{"norm_place": "pre", "parallel_block": false, "seq_len": 768, "z_loss": 1e-05}
Below are experts of layer 5 (counted from 0) of a mixture-of-experts language model. Rows are named router (the router's row for the expert), gate (a neuron's input weights, with its number), up (a neuron's input weights, with its number) and show model dimensions 80-159. Each number is 128 + 24 x the weight over its row's rms, rounded and kept within 0 to 255. Numbers have three digits each.
Before each expert's rows: a language model's description of what the expert responds to. This comes from a sample of Wikipedia text that the model never trained on.

# expert 9
Infobox field labels
router:173130141141127137115145184151120142163088123100133125172112135121160134121129181101166111160161125139096103137111108143100161179107115110152172112114145157140093161126094117147160126138122086092101153118146108097122102129140117083134125119
gate0:095179079184091094108121127107099181140139139137106113098120106094114157185091107068090162130097172121116138162119116109131125112134143134099111125140128130117093135116157117182124151145151124153130117135130149139127146136081093138115141123
up0:136112097176142106137096120119111156121127124110126080134128137117142083169142098113105112100075126130106162107092103124158162133156173160142130107133108161136142147152096103133106139127130157145130130127097157091173117099154110109112179155
gate1:169116091126120124146127115106142152103118122118121139126127127121096130139155125123160151137130106168120138098156139142146144120127097149132147057186117124140168129160126128118142112141123154173166096155167116139099107131180145116128130169
up1:152124144155108098064125128106090133105130115123161114161140153148106126112145155140126112154134133134084122080134145116143133104142115096101123150156120101113121135158126173177075130137173073150113123141137093095136156126127140153145129103
gate2:156150138136064171120141114130136088152098124161138123126140131145134126137173126157121136117128115126119150172171141088100101118137118132107091107136129177149120115145121118121159133109104165141105165137134164132127125142111138151151139127
up2:124152113105094151115138124104124114148123099105120112073140111107122172100128104134106117146090115141115120136136141129102128110158139116118170116166121099102106125096132116134167144131123146137162116111136126098108153122085141117114105090
gate3:112117100173146115095153140088082196183126089135186136103116094123124140139115113139133141083134111148097137083122112141130145179119112168110102129146115119163107112144068129124141130141156147133136134123119107129123117160085121137101155116
up3:092127149128164106101139125132139079121152152120147047126137140164134121183125095102149093150121141099131146115102145164153136110167143102129090101136139123108128101174101113142112144156116111110142135166096070117130173125116131133115107131
gate4:141139133116139110141103139121140119110163101127122109158145104134095184086104135084164130118104140167142131115133118076103147106102105142122088178108135114116165109122115122136115125122142121109157125106182106095112124112145137113112110090
up4:134087111125121123135143111109138149113156123143158135160140130148152114119114138102069110108159073127108121126114111168121130148144112131121113122106147161128133131098153158160109175150085131144104125133152123114095130127113105165097147142
gate5:135112140160153124146148115131114151136130138135132117121152093123135144124123150119121116088084122128096131126169104140169133109066136146171153131113136118118104140141150104101100109098154109101102139132148094135120152100068124112162151145
up5:124148100168108117116159146108123114108120143128127110118145171172119131137132176123130147128139143090117164141108172139121136146125107115150150156108057101116128144133140128167153123116135111129163082130090128116145144116133138113119110080
gate6:123116121122149065173120118170126133116135145129112147104109124094125122116161145149139114105131110104113102127113124148099134114141099142125132120143175133127133157136138106170130141150119142087113114124159116132102149116132143120140146140
up6:153123110146136157179121127182124106133095148130102145116181084130128122131107167114108094152127128115111144137150143155135085087113118152076124130100153114114127146111145128143112126168150143145102162146151144131108159164064124094123144124
gate7:185110139121165130153087132156148149137106104160109119139145112088125203119174162103152102109116144102123121129164118099112096130119149127143098134193072124116117136163101164132129152123091104134137147117118127117106074142130117143124142107
up7:112121134100139116096158081076106181118136130141119161119132147135093149157137092126083101146143110118077112109122106148136161119112109136138148117159094142124150039122131136138153075153101100191098138180160153156083114138141133101104119160
gate8:118120123125101089137109128127111137148132082104142047108163134090140120110170148124175114123137153124140152087105113090157121093118131094122146135104158126128088110122146096118154153110166117125138109164110147153129080096125101080135119125
up8:129112168111098154108139133153153171140169110175149122125129151071123151118102118158167133127103153165151159142168099106131155119116128115141123126118116114139113119152118148121132141176100131121104146107103149137173107132105114122158149160
gate9:158135149120135122130123118131086141150119104129112131144121100136134122178114136122106134136111142144151131154074123140103160138140098152147154160145141086126085151136100140125140128102072122162139105136137135128126100119131104136135161165
up9:117185137105117170152147121152124106145169152120104095091151101145144139138090146126117143115156105120094153135111135137079124107090154144169145097138148144145133153106133144121138116156039095138109106134128125103146152102115146155145151135
gate10:144122160113137116169148130120105212123102123108127122133148148122134146138135151136126120117146134108124100103154088135107125107149167117142123070135085113156081095141110160097112150135152149165148133166075118143129113141095144113154128128
up10:124152131162092117172086162134140129163173118140101111164119133107122129138125109120082125143080161162117105128101129111148097123107132131102124127090147109103117100131098097113111148132132144102158138126106126129150135143078105115103105140
gate11:103129121125117096147128123132126107149099124140111101182139115122156116138117120125118140105096127087123109115103149110097164131138102120085118116178178095137109123115123127142115142110122169143159097104120092148120124104122146134091162100
up11:131158129118129124117142120160138152120131119153158151095141136092147118102130126114129112159124117161121086146139116064119138125100149114129083186118122103101130131121138136134118130159130138138116051174107097162132134134183117109123130148
gate12:123163146178154124172095134099119138167135136116106119153125120140153108132119086124104169103145107143167125127101111065122100123141076114119086111131109128101072132123122156136112097135105153159139146145098106117130121115143138157148103163
up12:122132140142103146137148095125140136099127098149125120132139187094117150147106147135162158113158084125072132139140113131128140159128120094135096157124133122119157130146132186112112119135133121139131111089119114126193151114152144103111132117
gate13:118147116119121154162132124112077140135093135106078151082150136159103130088165124099104133101137130061175154119086128143089173161105136137119140129106143095147150147157124158101151152119091128119124134144117108148124150114133135149109150144
up13:115128132140135115115141139140130114121140117152161146157097127132087120151152177128133148135162138194105133062174161106136118123134130129161113124148150100126116148117100115133123126096174131095144161133189125120147142157129149060168137128
gate14:132148173164176141124118155129103130142136124148131127131133104131101102143119093131125132120165116179104127081162144092124143120134151118101072109108106132113110123105080109173140143178111151131075093115081146129148131097127132134153122134
up14:133162123135121125129111128116169162159067099152167184156141101102145101122135143109136091100145117156102121091127154118141142149136142146128116173097092100142120125110129097106181115124145126124136128146105134107154173136163141152144174125
gate15:106144142147123156104100107126127102103113140142160127118148094108097168141100119084135129118148127135143119126145152128120132118102137145161155160156181113117094116145113120164105170154095132112146128148116114133140120119105152118141120165
up15:156164114072138128138151095110174097105150184133110130182124129103152122148107135185121140118179137135128104138101157169077135131137072138136175110141141159131155120136122138129090111121133140139130107154144084135103096102098138140077146087
gate16:097161122160128079112149167107107091103157100155164138131146113106146165075138155088141144078125128137114128119102087134148110116105132160078140117156120110153150132149119124117127091121159130147121158154158170139098118149183120097107115142
up16:166086118140162124128137090116119111068173104122132119072132165116139140148110117132134141141165114139132170117154131141138128157164179150118095135100140159096150116147122117174104128124167139118114150149108159144108106148131116179151090152
gate17:098109121148127147122115071180123126091147078130124141103119110185134099112143137108117119132136110142103105112126161131104138152127105155114065111114152131156151154151157122123146160152122130129108139145135131099102154109129108116125123153
up17:130138157100086105130156117165113103090136146163127158091156145063164130087155138140130130131122142150113127126084104118096131148149108156122130159109103126129094137137069111102105136169159129151139100146133166129154122137145084146108159156
gate18:112121137121135076156132116159155099086120094147121090118111143137135128148146114152158096137149176135140152128171157108113150127102099131135140138101125094113158098103137130153131136137148155125108125128113151175157132143164151092135096126
up18:143119092120144138162122149090120110147191107094111145115127132137143138090148129117133163099139132113158107104168126090171110139149115135157148177113150107112120063143120111153131079138093103135163130145137139101122132134103135162104134127